{"n_layer": 11, "d_model": 224, "n_experts": 64, "experts_per_token": 6, "d_expert": 96, "d_shared_expert": 128, "activation": "squared_relu", "moe_layers": [1, 2, 3, 4, 5, 6, 7, 8, 9, 10], "router_score": "softmax", "normalize_top_k": false, "routed_scale": 1.0, "balance_loss": 0.0162, "balance_bias": false, "router_cosine_scale": 14.0, "router_bias": true, "init_std_router": 0.0131, "lr_router": 0.00135, "vocab_size": 9687, "norm": "rmsnorm", "norm_eps": 1e-06, "tie_embeddings": false, "optimizer": "soap_variant", "lr": 0.00725, "batch_tokens": 32768, "seq_len": 512, "train_tokens": 280900000, "steps": 8573, "dataset": "wikipedia_en"}
Below are experts of layer 3 (counted from 0) of a mixture-of-experts language model. Rows are named router (the router's row for the expert), up (a neuron's input weights, with its number), down (a neuron's output weights, with its number) and show model dimensions 0-223. Each number is 500 + 25 x the weight over its row's rms, rounded and kept within 0 to 999. Numbers have three digits each.
After each expert's rows: a language model's description of what the expert responds to. This comes from a sample of Wikipedia text that the model never trained on.

# expert 24
router:494495534484561469544545500405498492497450505475480491495479522506491491488469481455491500515453500509456508494487462475502451479523529482484527554503478490489475494513487528484512501480517473514506498489483512500473463470554540502500485544492513468511549479471530539503542561519461528495475561535486504504518493495482476469487480513500492478505507511512475508483515526514536463485530487470498520468517506511506508504484509489502481468516464471462518524512492508495507493501545475460527476500474477512495460504508458469463495513494512497493504492510500506498449492510511493538491517507473549513506462534493486517457494498506522448511471537479572494503453500500534504496500
up0:477480511527475522514545501479505529476475489560484474510515490509498476554485486508465565512425474507460531470488511468518545519499515500537518473479499518499516495513506504498531506488492490496494467494510558464507516507438505478481453492510487511473473476486557517546523524490544485492493468512522482523500515547461502454510535503513487528486528520487541499521529492469486510511461521518494518513476515535501495499515467468501502483539487521487522454556500501480490551517542494482489477445495546504522490530518514480499497489513467488530535462484492527453481514517492486486518471513457497498502522499491488455497525457470491506516501522477526532518511465458472504512525
down0:515498529502491485450511466509560507512507525462507475513555519513503498528486508497488481542496487468493498481495518471480488514521513517506545472479488511511517488503471524551542508460505506548479479507538525501478483501525495489447451471501499505510546499457500492490497457508470539494473447462492494548481491478525476535462465513494504495490502540461494415530496497474522526497505526543518500530505500500496475481498510500487503486512522509462506503557503533475490505493514504517506490505520570510523512514509552499453490464480526497532551533481485504448517517521441430489504484483490514484465485502497505530476506495546510515483523514522531504493501466485494478511530
up1:535516510471495457487483466494476483484518499518478505497499515507514514552524512550509500504521535503495531498489484479494517489518498438490437493493519511487527504500504495495493483459556491457453521500465524484524487500502503505543508487506531486533481464471526470558446508499515489495497543490468459506530466509487473509531523453486490543475518559472461530488546494505532487516476516480489491500464490481455498532489515485498476459472502532535546520489529500449513504508461474482487509511460455473507520511494547510476521475492523495496480540568497516500473494523534489528478485478532522508518513475490497500538515521484482513477490439538504491505476500553496534493508
down1:432492509497477502484526546563521540517465506478503484493480525476468467472510460473538479517492505526565472503506532510495512464479532496499507475515498478477459511498469461512473468501477424491535490458508500514482485486514474465508526514482490482468538512506537451489534489522505504518523541515505521484504518522515470469509476468496467507517464474520535527475512490487479455476480479483504472446482452536482449490498509509486520489496490481519504538440508493492436464501484456505534482490512492537511471497500526517479498522497516504513524514527524500478450507531515504480507532480502505472505536511495509448491532486461537485477466500498498499488518512533528516494477
Description: Non-Latin scripts, empty cells. Bare space tokens in empty table cells, and byte pieces of Thai, Chinese, Arabic or Japanese text, as in 木頭 or هشام.

# expert 62
router:500515512511503502482498455423510509485467499518516489546510527506496576506481494528511503411522505507498472499481523503499498496504515503492539531502492498468501509523494518519508496480514472482484498508495618508506498517481467554478475507497466505510514497452525473547497513473521475502475570477503492483499491515540498476502489481522496469492541501524533502505589510529474460484492547507516501491502489525501492502501499497503520520494493490500511509541509512489487505479510505505490479487488498501519501520541511498491500527519502484473464500515471511516506514470498511478504537492508494501491441499505539434528510507527510511527505435469472530470450503562481490476501
up0:523492456521530512493480477535463500503507498518461499535508519476540514495482516517565527458518507476481480514474503463511476539473560509506512486491527507543524516517529462513514481490496467531482531482482497475488537515458490533484487516501541445516502514500509493450540488479521505502472467491527473505503503502462470479515461493498522518508493538490522500507508478475535530491483496509528504496489490499495488491566498454465451515494471509528513510467525462474478514486461524502538535501525517548508513488547469573433522531502489512530515496463502518500500498493475497493489515520499533465524486449447485485503499482504465519491540490477533496517522478548531513470486
down0:505511446509515506461547482537524540506484451486492482497475509503479488482489524510473498484459503503524478545552497478482482473491510490487513490481494529501485467454528531481492515508488486519485522506514492542495483498488480486483490536509543543549495489541510507501504491515494542449505544489504482489526516517448510481461513512527506541474500499533496472498501465470511461536559483504486505482509519488493521525504471459528483489557495507429550484509491496516476480472492464506480517552488480509539527512523470527514491481500501459480528509506512515538479510504518487491469510492497498478501519572534537498489508515540540486452472506519510496424469511534531478499529
up1:482540512518526497531496479488520502496493480440455488473516495507553526458490457476535494475479499452503502548477504535528485493494488521484476537485462510506490515510520519493496478501462489486529498500497474500522477496493511479501471540504528509468498505483488442498496522521506494459474480461521491521536483490507481537478491447522460476438450547477478457492535514483489448518471481489474467514458486517525513517534502514494510488497494468542493555501455520466506533491502468442467486492498460519540509461491520478446473530522535514524487520506500492529500499470531529495490456505483460531513515496484514496532517476508528490489480502557466480477488472493520506477505
down1:474503521495481501516530504524497521489548520540487496481503469491552503563437510478477532491488511527496524505541538503501483434492504502457516462479477488458494464498527481528508476526503533492434513527498476486467502497510509511502550501508498513498482532522527502511540493499478540510517492508514529559504562501507524528477519478502507481524468545453523548493520490513495472434487492508486470549515499534467442493475481532492483515516504521512494535499483513484518500523526505493520512481485493463510492499521524499499523467516472566487530526508516538511470496506512498476447527475500532473466523470531486534535507465527523519514465529494507490524470504477503491488499
Description: Name-internal letters. Letters inside proper and place names after starts like An, Is, Em, e.g. Is-l-as, An-g-elo, plus colons and table pipes.

# expert 21
router:504499496487514496495538458493502531485491468486514497552500527485545468507511490478491501491567495491514479550500475461525416491508507522502507573504479508487486525530518506504502519461509502561502486505469460545473498496493496475497483496504455489481517497500532416473517520488534511472497549452488508475495520550513492488492512509512489480508475488506520496501522516503450505480506508498521504498503498504483486504491486506482537516514443475484481506528474477509491509480547497508488489520482510495507472512511506556478471492501435494481473501494428477491515485450487516493510510500514492481497430533489481492550508503526522470507513415488502549505490476527508501504512
up0:503477491483467482510522516458516442478487454527509498456488456502491538502462507511529506508520505491442486490506503431476476517527527517462492511460513448442476542488499519517481473518496480497514477457499473553555497551487519483486521493514491507528506483499479519500509465480518510500504473534517513513476507507502472508512487442480501496511537524450474517515515508514500519489477490512504484498528489495510539510530549522520517506488523501444472519506493443483515483471484518507484491506501430448462527475475485544472516503472551491504493465483494515464511516500485501486495499496515542453502522518476525459523509532498531536499501490509532574492482489496499482471497
down0:478519498534508497477527538511511462509485481540506473524462459523511454501502460513493475472499477518509529484488523532495528464485512478507499551482540514524516502463468543466513502514503497460467493536470488523509511476518458457453498525487493508509487530523518482504502515526490498483485517517517525496503555472504520500513543478518479528527514476499499559495528513540466512471474487461549499468473482480514511461513502481487456504470499453531474543502478490465450511471490467473501484516512476529517569486488486457555507537486489479511497525489522494514485472491481509480509489503470526488496476487515436490475490497452525441533507481539537486489481479475505507531479
up1:548520484496487526520504489464544515481511536458490496503495472477522483513482495456492529512503504524499481504516516490500540531516487496482498511496501490465508507458480476539535499492512444524509587498500509518517529500520523466462497528458485458478447495534534537490502472469492521487471458502528492500483513510504515508529524515522497492508463511491449549466511478507506489494476521431494505492491476480519478532514532501531546492433488497511483470492559491502486496485522481547507473459509501536491513473508493507493513502509484492487534515496435485510485466489525477463479448532479443473530510538490502484481483500519533512493511485519495486475437498544478494536487
down1:498544513483516520521478530522511516478536497508509497515491503498507504501501483503482504544496513499505514477475485504527495518510520500516479472473455464513500498517534536506492469506529520494502530530534483513483500462464551558541497453518516500504495507463519513490516522529507484526525520510494509498475494492602527518451506497493491508487498480494524503489499462497510485534520492533533505479489499499454539537484544478534505500523497531497541516484454491501477553552494510464484543544502497486461516505485488494550532481476500465508505536519530492499493509477503474507494512515490561474502484460487540472540497495458482467490509518518565533555557482472533532467531
Description: Vowel pieces in foreign names. Short vowel or syllable pieces inside non-English names, often South Asian, African or Spanish, such as Milyam-u, Tokim-ar-u, Tab-u.

# expert 16
router:513479496490505492532498572531516493488507493488508494475511477496495429504509496461509480563512511492495505461504548512503556494504480530556515468500506499513504480496497464483487509498506490509520489462513447545499504533488515561498522448495511511501474493502497547488485489509492495549563481483504491480463508508459476461473507414499511476506571495497477503492494494466541484498526481487496498498517495481489509487506485473498500478513477500495482499500508487501528506510455491500505510445512554507481505490492525467527503485471534514482562511502606505551516505523519494512519482500488514508517512495520481470533514494466507538512471523519501473536494507453478503494512
up0:459446517530516477520485553537468502473476504520525506496494473524525520508472552487505510488488524454521531507443504500504454468509508534482544475460480458495475494468489489542465545497507518511501456487486516496496511534481528513481472440495538492508534508497509502488477540511459473491518437458523492519464484471491545485500496520498481501508478496469468458517469508433498481546496459481544512505527497513520498485508510490528493540483508480510492512480479433482492506472491499507487475489488519489494502503473479509472530484479465545498521476514497481478541520511491518481514511554520541533484511541500486499455524483510470500489459488491489457524482493510520535468487
down0:489512530505526446506504468465496470522475513512455508518501501490537462493454487541523517527501478540490479471519473515525510468508548458441471470504501477507457509545542530507458517490502479509502494509516514534481512509518515528523508447484500522504485509582530514494488495503515513489519508530570533495486469510547523519494486540516536503507518496530517522486505519519519529498511542510470533496511520484506461503507509511461541555554538472447526532483451493519508447445530507470481486521504485491506493484515507483539501509488520500499499503499519479514502521532504448516500511475512532476540498441511484528507495497510538505478523502515464521491499497475494472511488
up1:496496526529519473464529528538524522504451487499545494481525500493509541473530495469507509493505494527480487489490526477486466475462464502500502554501492504478494496510501549500482503496553469508514545532507563522493497539511499523493510509477508459464476515463533504507506497479464527508544489478481463513448496513485485539518488470527464487513456513545492532496531484492487500497519485497514486516499507530508559555443478504516485493512474457523492487501504507561478447503484513537519449538514460478510483513506522498486485536485532490515486559485584490473506470505527480511517484510522536467487554475522539515485517494479477519501491509521467490514505477496511497486514
down1:565483519538495494528491473495501478513527440498480502484505497513529464488512507483519496537497503487543565492477483489476493515500495503487498498482499535508475496471495496503474501484471520506493517521523553500483495503478507515467489505517518485510514542509506546497527508553511481580480509556503557508528492484463526518523510466494535485516522475490477454532435520474478483467533470475440530515480520486494465472483496476499492491495512498512536490477467464464478529487515546485487536502507514531496505480465509493524525509516504544514477516508491531527455570487469526466527474479520488486523475508474490453462556468521513480497487485518509532476506494513501473525479
Description: Word-final noun pieces. Closing pieces of nouns after an opening fragment, like sl-ot, complet-ion, att-ent-ive, plus common nouns such as house, field, medal.

# expert 23
router:504517489486515488513523508529533512502550506516518497561516496468495456485505503478488502522528505501532493457488492507473480510523518503502581454501494506516504489510508476499498494513483481514522479582512509553556499558471501539493492482497474480496487529471544478484496501502483502502458407461510503488468530548531488539518504471518494464499510504494473498499511495372465522473521491509510508516533494501514480482496497501511509516505471525495503515460533528514456485497512491510517484487514517497525501514516521498498494407506475475497505520502542488456504519497509541498524502488496510501507500487492512522538505516509491524485525487488509514490460492463488476494506
up1:515498474534531502465497527533450507510518505469513490488491452479506524508515509528476491527541464480557516508466547506509482492496490555519506496509526460500555485510501500481477488488535512464493469441518471533514535564492479482490455464503502510511513514517515528473486503498491468520517546529498511495472510497513509478493541507519512483542519500513475546493476505518532466492555441475516490462474511455481510491519483517514476528460464517488526504488489484533466523488490477502511491488514546493499438528489445473519499478514511500541509470499524507480491526494470479498528485449498524494513540472514450482514543532503544510499544512507474494477464504507544515485489
down1:476511501502521524522460475485459485530498498515448516511509528503483546515518518493515514499475538461499441509492492480518542509479572517483493469517512498507493528514513542519500468502482502473491530489520482497533439498479456534475504495508492477547516473550492500497489493496563488513459500518481498479491482501524513535478525542502530480543487483471492525496536501502510531473520498480475484500562474487504555466492492513527495504545491488482548485504454422493499508524535533487517493472548523523515544473453510521441526518493497492499498509493502493554504502538483482517489514492521507500528453490487519513505484454496476472521489509523478509535546531498516514489482
up2:467530475482491509516499508536520521461523510492501490489486523457487501506493460486492509494500504525512468484498464512504497474501483476556479490483479527529523494462488521469491487477473545478482484527512474483466453511480469483489490478493493483507481485486505528520493477504536496471452506499516527513461526456493513532485457494464523523510503551481571503491503487453492498536510461520459490473477469488447514502487486481493475474477490525515514534469468496466572531539440544540511538509533515503525511509507535498501477487488524456507475503511535536498501475528493455484506480502495517570530494494468545542493522478485497509499529514514486506544460501535476463514471
down2:484519516532485500502481476492534536481515528475499498494483521450492485491522527522500500517496543532483482492508477516543511510496492491460558486493469524491515504507561549492535537495495524511552540506514525488493506485467507487518491484484505462475519461522461475515457501499520465517509531450447479471562496535548496486560526479502541494495501502484503504524498463543488519496515448523517503511505470524472535517516526520497559510509474502515544501496492512546445520461503512476483514518496521542503491488472482494500507488528511519510498515478466494490509498500512476505506525517493487516487502475560479510526546532506502525541519493547562469520477485516498434469498
Description: Word-ending suffixes. Final pieces of common and Latin nouns and adjectives, such as subgen-us, cact-us, lect-ure, pater-nal, and suffixes like -ics, -ician.

# expert 20
router:482496486524511499555500474505527456476498512530489496525556516497477516500507500571501521522486488505546500605485499525505496490502498408500501479506506498469515516526486497470480506488487505538473501494503504445499506472463470437514499443499559489504505534457522482489491532474525512458481534473501503429525507489530481509477504469521513506532506503512522469527525512507407500510494515528495509497482486486472506524482501526506520481470491493496514497505476545488500514515488511510521495482515467503495500497494514518510518487475524496508506453503519552490508494480504513508545478502491512488470483468506505571471523493494494486521478480506528512548477499488532468510514
up0:453506516481493545518498500458504498478471516537505512515503519493466483531502506539504520506506493492453446501465495497448470512440496491479500528528505478500531527489522510468515504537498525500494498552484456489504512458513487518475521496561522497478480446479551482485508506473530501462496458484515475521511514478528492556523485521519500515533504479467533488444539495500508526531552489550478509511522474521501542529538472537497534496462513522508460467509474524484465459533495485480536537516506516527475506489496493528508487519473491527510511490449430532494496523497462485507504516481479529496512503509497499479519484519481481479466529472475508517528485494475463474483461
down0:558514479480482495506487489562499497506520512502490466468528495493502537474497491461513548476541511462497491496472476514503528487483556520514526468506513501464518510518532499519510479459501505490503532483492447482534500522458499490529493499514469498528474509536464516478445516501465488502443568489523509509521470514483521484511465460518506483491492526516504524506496481463440460508453456431553483477487538528513495503490481490486529474517476513492521496462507476457495511514504491474468491520532453491509499508528510503508501521496436512513458482523535465429487508508504503512490512469510465507499520507499518502542460485509480549487527530480523469500498478479502509509488
up1:452500507526513502484483516475506475477509494537496458499464534535497495484508505508531521531537487500516486536499489472471448471496512549492494529534510531498517489486512518514443469452505530477476476536537532520518477555485502450527490484475442502465476490461434477503500496521473501483526506484495534540510533476489457464517492441476517457504538480480515560479525453494459505501494511495507514508482506501499525481502483487462486470481517535522538508525483457497497517505493516498485471510519502474496491481478536475487481534476492478499536499474539483496537468480471460474494510511488476516513473502504483467540492487443512479492531448532509538480483524508508482531493
down1:499539505496496480469497470502518505480492482517467518497498530492522503505440513499483499555521461491486448546533509477546506514515449464533523529510529497515465459467496520468446475465506492485513476502498497484536506500483479536489456516492535487524490504499493468486526498490503505498514484550509477468541516530512478539545490451478491510528491503440537492455493512500510513461481515501444501490504541486503495499482537474509491522495535531496501502489487467517464517515510480542532527493506453486507503510458485509500516519518527539519514485479489514493474536532496486536478485500520535490499482489414491533507475507482477463525522544517490507479476514449493451557511
Description: Word-initial consonant pieces. Single-letter or short consonant pieces starting words or names, especially B/b, C, M, P, as in At-b-ara, Under-b-ank.

# expert 55
router:481476491518499506455516511478514524497519491496521501488545516510509480502488495466510495426446489487497491531494472497521492505503503510535454517493506510463506507527513474469489506500506473525508535417476518477516492446557489531508501475503519508503525520511493483502527500506536479525493537477495485449502484474524544481453539481506481507528500498495503471496533492506423510497461511512494503519474492475507502493508508516488512526474468471497487508531482554514504504489475497528495510508460502508502487508511471510478498492510494498508463508487441464514496500456514483494521504471487522488502496543499484355465507502542551481484535494465476530509493478527491510477504
up1:477490555541499514489522514536519540493536503492557502491499473485486499496499513467519488483534465537523528498523478502468494503524548473467524521496490494493527492463481508540534541496489455461514466506490501477538470484526487524561509495535495507553514509518511452499521519490480464463514512499513507517491485482524526492505484488510516489524514487451504501507497531523468463459516460512502467513502521511495539491473467455527500522509513498518499469489461531502486514455514501492465540520472472504524527516530531533464499461479463482499457531493441509519448549554502469514507555488488530485515497482539476493506540522553473500499508473505487482501488542517513528510491
down1:522513496520461498469529477492475505503519472502522515480509467472499519464487491506505549488541518549500513471522495498533529452511493504471497508487536478474497531468534478529547518543517467488471475484512466538541521492503547496516514480489507506480507503490527510525422496506458592479495492506488516493471556471485547512528495500486545539501487491479543448468512455541509515469538480494534511496517529480501526466552511513512483533493481544495473497494480492556524518554476481496501507523493509500484502458491509524487508517507530497517475476521523456466493540492465499492507488549508511513511510482530501495481497536470522522485513546476510502491484515489483516514508
up2:471525474479483529516477492492512526502487489482481539444481514536520531520476482473463493455533536517531503509484463549541487535512503499481529489492499492456529489486477473489491473487527523465474517491523485496496535509537474494466521470463466482501474514518498489495500516497516486495490527531480462491501529496529530526450551487517463537479504466488472507501482471523476482469481505496502456473500525537519445487523545514494492508489527492506539511517538527528460510479517488565498476481510496546491454505519476528486489492528514510470567507551477506525526516510514515449499537461510492506492533498495508480505507442462529470458501480500486476510505534475475532540472
down2:498467447524502478481525455505511516442509512523513497496511481481501480540518498482513468529511492451489487515488591511475505453523519466485515551518517524545456521492506528511494501530529504492550534509498522490465502527504510487519466521478502486509509512497488540499524451466471498484529522464513526460498492477497495459519523474535490450488496513505508464494459462511490494496457508526462485505538508492490520541474519513530494511496473500533531493528519465515480508521537478496512548483495542471507446502521529481497532486488470502515458480487526510490486486464481462510458516536504502502490517496523489518473552498473477479561479534487483510471501496534538543485497
Description: Word-initial letter pieces. Short opening pieces of a word after a space or prefix, such as m-ag-azine, d-isc-iplinary, Ap-ogee, par-amedic, rep-roduce.

# expert 58
router:502491502500512505513498475441511512504500518436522514534500482502491496494499502504497503430491495508457486467488554525449515508547511447477528499504510527533512499511515498495488492512489489496499563524493572545506511493508535445508518501503552501499516515512495486500490499516483487508527485485490508447506500517501512472487482477518498538479475493520498535478502512516529513458461511511503502497475516494514504513496521494506466500514506531490483508499530518508460501492495480486524452517532457503526491485494477468490497490512406464498531509497428488544501492483517569510538519511508497493508544534493517532406506486544482534474487500502485498476472525480492522550504
up1:537500501501484508487495499483452540531496497528486532499499508508539537493531517516543464467508552498492499497522491500473531496487514545525504494503517487559496473485538558507485540478506482511507526516525492434533532512510527520506491497463518537466482502480511534504460461518495500529478496481566534462497478479505499521464492489484495487465499479487489501523523496518564461525536511525468440479504507514517503462506501447524500491535488530472493532479462502484527488491438539500486510473521492479479537486449518513492513509445461498531514485532499506492530448507538524506495518514447498494470486519483535520471487488474494474475473498490554484504490472502495483503483
down1:504497479490488484475484510490485531479479520520512510452496490491491532513507523499457510533447449530466516480487490520524501471537476532507506467552502458461531490484481475524503474502489497505462529502525511474439518497480510509524489487519484523472501472490506519529508508506451479537512522503473535492445512545510491480487482479465456469489468484505465495521528543490500517526514477455458476492506515447491558517504473491506519502522483485438486484470485503485514464509446518531523566496502546511472494464486508496453506466529502489500502530498528517493488515526478485524454519527486494486508514458539501488532517478504518503477509517462516496490565507476475511460547
up2:504524499496515534482455507498514441524531517469492510536506516471521487533491522520494490495547493503487491524510511536469502515477497538492487524510512459536512478488496479539485565484543522505478486495507503545478498469503508493558509525500545508498473501522495495513497519483502522474465473506495436456473502510489487503508468533502543504489478483535475501495475502469554479501520474493490487499488537525486548529486492479539492506493550529479491547487464514517499500444520447496486498509498507499530488516542533495491542514491452528479473511511439453550534489559508492483478552478525481507530484457520477481527464478536504526532498474520507493479540495492468502499485
down2:468480492489498509494518471507513528511474520488533515493517490544459473487511471520469520492492516515500438514524509485519539519519498485502492502587540490519536473506484478485492519507557508518505518465493529522481515524523495475481512530498455448504527517494486528509503500503547505499505466472496507475541443501472552539485484496521472433520512509473509478507493500477521476534470486461562484538521448503509500442463489507481500479536471483528506531507519514532457540521486524507483510493543515516499499514511485480507471526505515478497512503487429472483537493485493462514479499487523479508514492565487460467493501485522490483492493499548540517533511492513494516523464
Description: Early letters of names. Short letter pieces near the start of names and words, often after R or r, like r-i-ots, Ar-c-ano, R-onn-y, Mar-futina.

# expert 35
router:491524491457497498540518512480498489533498497498496481457538555466527563492467502541486492514457486488531496492486464485473561482525498453453516524508543491484504503513471535510504507506498515491486500559523538448491466484498516460520506507499502486457457530466488472491529451475431499498481525567465501549500496535500473497526496542486510517545475490496506497491498516483508546471490508503497502520497491517544497528487496509516480485483508556486477485554529485486499480517479514502488528530481461503537491547468576495521517517516529500503529493502496507497489474514512524477471477501519465518514500542525472519479516521468499478507509519471517461511499511483475481503479
up0:506448485492504488504480496577513488532493494529474494485488483515525513503474500504485462430482471513480465497510514508512470506550499447495510546538502482498499503530507537486520488516529497474487562513504498501486478485502527490532492509549469534495527472495551499478485506449510522496493473477499488482529509482481559537466522513517525476502505460491482539493484511509523504485499491478464498474486482518550502474482499501488511513465486508533502503521501521488430510498462524510512501522474498513476478511507475448519511520531552509503466538478459467500468476536486529519479490540520480497498495498525513492529463477558522492518485507536504547516485445507511551560512
down0:506493532556507481506494500535514537515490476470493456503526449506516487478504496480509495497511493479494486501498511473467573463493469522488508486513543504502513559517493516501511547514522478498515465482500531489516499524511480458469498505460472472515496498486509486512471509454475481494486479499500510518525505510487469490470501501495526525490481465488509445490493574524488552435489483491510488489472498513486532493490520488537469521516496462475576524489569497501478507505455480470474475530506500509515523510523520503510563515484503530474483507558508511527528546460472531520468517531486496528520531505527466516469515486546524517553499495537468483498487480494487518489467
up1:494514527501491508483473525482465465494512502514523484520464519490465549515478481529498457464554532485491524535493495508548512468517468551472497503507494507471478478462498513471479498483518459541481527502517490480541502461453555519486511518513516537463494516511509502513461520501529491492457501447479500472499493511518557494470492551451496473492499445496543487510466488518502479528512483519503511495502552533543515530522494497508506501447503540470490504490498525511458492469519496532496510496492489514533515499524477542510496542509507510477495495508457530485520516455461515508469518462479482497525493522498481457490467466505568528543494504507467513496461494489458488530524
down1:516476512536506477518442501514493530492521508502441500480503506479499501510503511495510504534512521489486515464503490515529565467543491507533518466503509512471512516497486485535479518520514566477474519497499481513439529499528464536482501473509478522496473518510524513480535460520492501465538520494470535475512499508477553517514533480519475475493497491530493518489467525511518474516505522489504522465496528456500475493464489512476509454539475481500551515500474471498500503450515513507461468482515589480517508493478520481518500450528465482507496510489489502500478518560480493494531470499485558520568486507502520551475503468506531483463518514517523513509520493479523556478491
Description: Plural s endings. Plural and possessive s endings, as in franc-s, wind-s, Team-s, plus S-initial pieces such as S, Sh, and States after United.

# expert 52
router:517505516476520496549497504509481503510514505515486511504506463467446534508533506503503491408520500495484483531495457528495419497481495503531520496506502510487482495482483515488493473488503496468514504491480499506510512450480516496519513496492510496486443499480547521451487479512484498514488542461494502553455507456487508543506467541479489498480440505503512502505493509553528515503519465518500527514533482505502489481489492481505506489484515496511494520449482508508522492495495500487515531520516552507472512517492467506514506524523552502493393511509423538499496504494507500516488486501517543508491525484493497444509497485414505508468487534521511509518522485538473513531496
up1:505512515508505507462479486476501535556495524519493489500520538510453526459467502481501549463462533500493490478502529502520460496532510489506481517516488544473522451514464522520487494492512497538488497489519484525518511513507532517506549503489504500485506507487475503513544469513538481485461497512497510547447468498507492491507483499487513493518494469486569508517432489503483518536527513485481464495548486545557498514526471527508505538510517484483513489567499547509488459495500478461471489509454513500529522459492507526475491516460481515468460510535476509533502474438480506463503498514466493531482510525534463492490469478458526491494519514484514482510513518502486446468545
down1:520485508493498516508511504518529480491511516488491479498534506501477485539500521504516483512470496519480552522528498515542517542503535519496482480524474550507523526504508473480503480551534478515485528523527479481463501460481475511480465472492448515460461489495469513485506492506525470518545504510483490469468525530500492505487472459476529555500496516526482475546532462530521476485494501500507531504520531526562519522491469457463512496467476479517488475491546472530504472519519510475504509495493532481498516511542507505497449480461515519570515493512491502515510496538552557524499507488563469468487508457530514493477523499487518498538511503559488536502497484472510463457538
up2:533518495492490477495502431513455496485520513487546502463490533503529527520529477507510474516498490482530500500502511489495494558512496524516472541465508499507467505498487560463502499514499522491476497492498485514526490473458494532537514523491460463496501523493473583494497508478484515476533507487481479526470536528467543518498539465514481518456458458494474515485464493486501474521484507513523527505510534490502505499498482513476545525479497486551504476454492450521540531493513469451478442485509503466534509463466502522517525532537480531529484559491530491521486512537483505521474499486472527531459461480477478525555480495465489531501503525503514512503504506502478514476507
down2:517482475509517524528492517524503482530528465549499483483490519460514478495460493490529459522527505503498551467537535461529528477485469487494509527485523473533525519541479460523482512503469478499492483470525509506530506492494555502490533511499519538487509469474471466519516511506436503468484472507534506493483505474493512531526559472523461507474460521496502500489512494510507485495531527460493481489471531481492499511533497501507522524480500504514487509466488491531478547497532542504470542498472454474487551508531527450474513460485497544498559491511519480530478485535477494487518495526475475526483503470457534527486517515517568500492532434455487516512482512494512502481488
Description: Pieces after capital initials. Word pieces right after an initial letter like G, N or g, as in G-ine-bra, g-ate-way, U-se, plus words like car, business.

# expert 13
router:452496517483473514476517485467541501489462503513516499516488470537474473494499503540483528470474507495478489476459448497473535497513491557455451520512500552475550498503509534505505445503471484528500502534459488478538515442527496520525452532495494499493550507486495500500479525476484519472489502529485480511499447484470458501543472517478517482520522549480513528517497489464511483516491501536533508503478496526481485506512503519540472507494472506506486494468515516509482495488500499473447469504513452466458499496497501498481506541497442467515460534502465505514487515502498538525471493496507479485534458508454523564505491504491487512494493499500500502531486526582509470499484
up2:481502525534502512501501525508467536477461507489473489474488537490545499460481500515466506466518484517489457552508477513476522498467492447525482443449499476471573498532514509518455485531490504509504513494491534460490492479485518504502474512508526503515488477519483519538464483522504498482502494530525491516517505473507460520463570506510503512531515505488450525513511487536496486459451480500483497473514497492484481508515535489502454490510510492488489522515525525507489501498545524474499514463463502497463510478484509465529472517509528482513477508482491447477550493507504499504443482493498505467510536518469508518551475493515494529498469460554555511499477558459554517472493
down2:511471493501500461487509468511484510515512502498467518511497489496465476526535479442564487486482473513498544464472486483517518477517457489472540500479520525522490501430484499513543489485500472492472459538479487503504463511543514514508459504470511501540489542480537505517464507499498505479537499497513448492526517509494509507513480469458487460505571503483511492505496468515497521509511485457543487524509492507507498485471511495491469522519502502457518477525510495503470533501483489520535431506529559529485497488489513486506529483519488504521569493491490508540437528478503523498552484536484481471531498508508474482488478463465510512480537528434486478471502457508513517489494
up3:476485484509482543450502516515539469544466529470486463515476482485489470543535499500492534486470457494504494511486486497545535544515532535454496478526500466492495493454520505475512489531496495480484508501491509506516523482493508506474528451470493507451505486492513458537501486522529506473491558507493470507487465529444531526484480551496544505522484499516524478519535498456503532522478504521524529489500479521453490497537515491481510439493484489428526527456506493516482522503498469514508510512483461479506539508507546552439513484484491488519487529485509491519510547502504515497554502518457463481520453481480501508473482481475489479486500498481501505493526461502494497460517
down3:502516530432518509478445539488485469491514471519493555464512520481470515511465522463534499508491502551484521493512510487498496475490477529540467513511497528500473489520478500479518500479479486486471519536467528486470520468526505501507463475511471551521488498500487517482522507514538512488460473496498550494507524499532498480505508477514486504511548446487504502425537494484505446491527490518474484459542506513512501500556530466499525477521509495486531472540503490488508529486489533547549507460557454463464459468464496480490544466498474501501521500511516499498521483526514546514504522501498526510483513512532486491508531512514531504518516534513490536479505470519548526516524
Description: Opening quotes and articles. Opening quotation marks and determiners starting a title, name or noun phrase after commas or periods, such as "Sweet Dreams, the town.

# expert 28
router:511493500489523495487508486483503492480490504496501497486485484496503502499516484481525494564504505512496504457484504505509580495492516457501497499513501492498515513568525492503513526516522513446509468589484554526494509529441498550493464437505511496508440480447519452488483484510537509496416439507494499494490477537476510491493437471527493460463525494497494465497524498436494477510522515482506512501501471486474507503507484498490515495526479483505494521510531492478463492505504494513492489490508474492559493492487543483494494493499527489489525479500553515477512503530473485534524476492520509462508518529513512502535486487536471511529503499525514490469517483462446476461509
up0:495490477501455528512479481507496513499482484517513512444492473464505517508525479548513460501454485493538513490479470481458511503480509498450555477458519490459501496449496520509558475509518491503477483507538458507533516525503502531533514541495511480531488515476507488481491515503519482448469481515493501516498495564492524527470470489535506494518525493492500494523522505478515468481509502513524506498501478506502484508486521522477474483483495475492518506543459517487513479452465449521498505512540461564523479484457531536486476488520530501462498489471522457459485497522471501449505468561493477511487491471482509516507474536460471527506441526519511472513455459490467507523494
down0:517498491434494485533495509515511477476523495457498478492539497480510524530510472488486455474477539534480506471514471480545533523468457463517505501539531479491493528501471517536522521495491510509523485475482493489497497525479486469515479505531496521460500509492513492484502437516528501501506493492464475516514472504514444495520494509468499528490520538478511504540518488569473543491487497486487468506547490478429508497512475505522526558487439486514471528527528465543484478479513524473456524493480557512470506467513499478510523513535479491504473529516471505498515469521523492478523527492474488498532492474473461515526509531493546476497503486508556543548533493478511505508473
up1:497522525493516540487496518458479494532487498531499478533512473454476470502498491503503508511481509481546509522485504491451545525543478488484457497537518487468535558517499505531503498509499452512480489475541498502467499497471502487488501477518504514510472509474466515473512489489544490506550508496488509489431489497504483470498489412509509469517465456509526488531555479471505476480517516498520456547503525480501500507504466528481474544447493507508475530523523509478547480512452485513553468454487499504505509476522583483497534498484436495484493495520456509496471502512519505509556462513517514485516486490497529510524495504503499501468495512538507509470502528491504513522504
down1:510493422509514493511495540492510504554492510540459465519459506495532509514548510512518458501486503476440485504502545516502497506499466471547535489501515518494492475423503491504505497530487526515526489489495484463515488527503540471516503540483485517505452517498511464485533554468481510536502504523517461477540486497522466486466494495478494477480460509522450473507511485523474489534481458489444528504511509479506503536492489519508499517505476488467478492474466485484457485509490500518526479524483528517463542509484475504494454487560495456496518509486485497491501497464495499483510483475514491511469551506539504476492483472520459509559493448482538544485529488492526505516495
Description: Mid-word stems and suffixes. Inner pieces of longer words, especially after Leg, am or test, like Leg-end, am-end-ment, test-im-ony, plus words like special, design.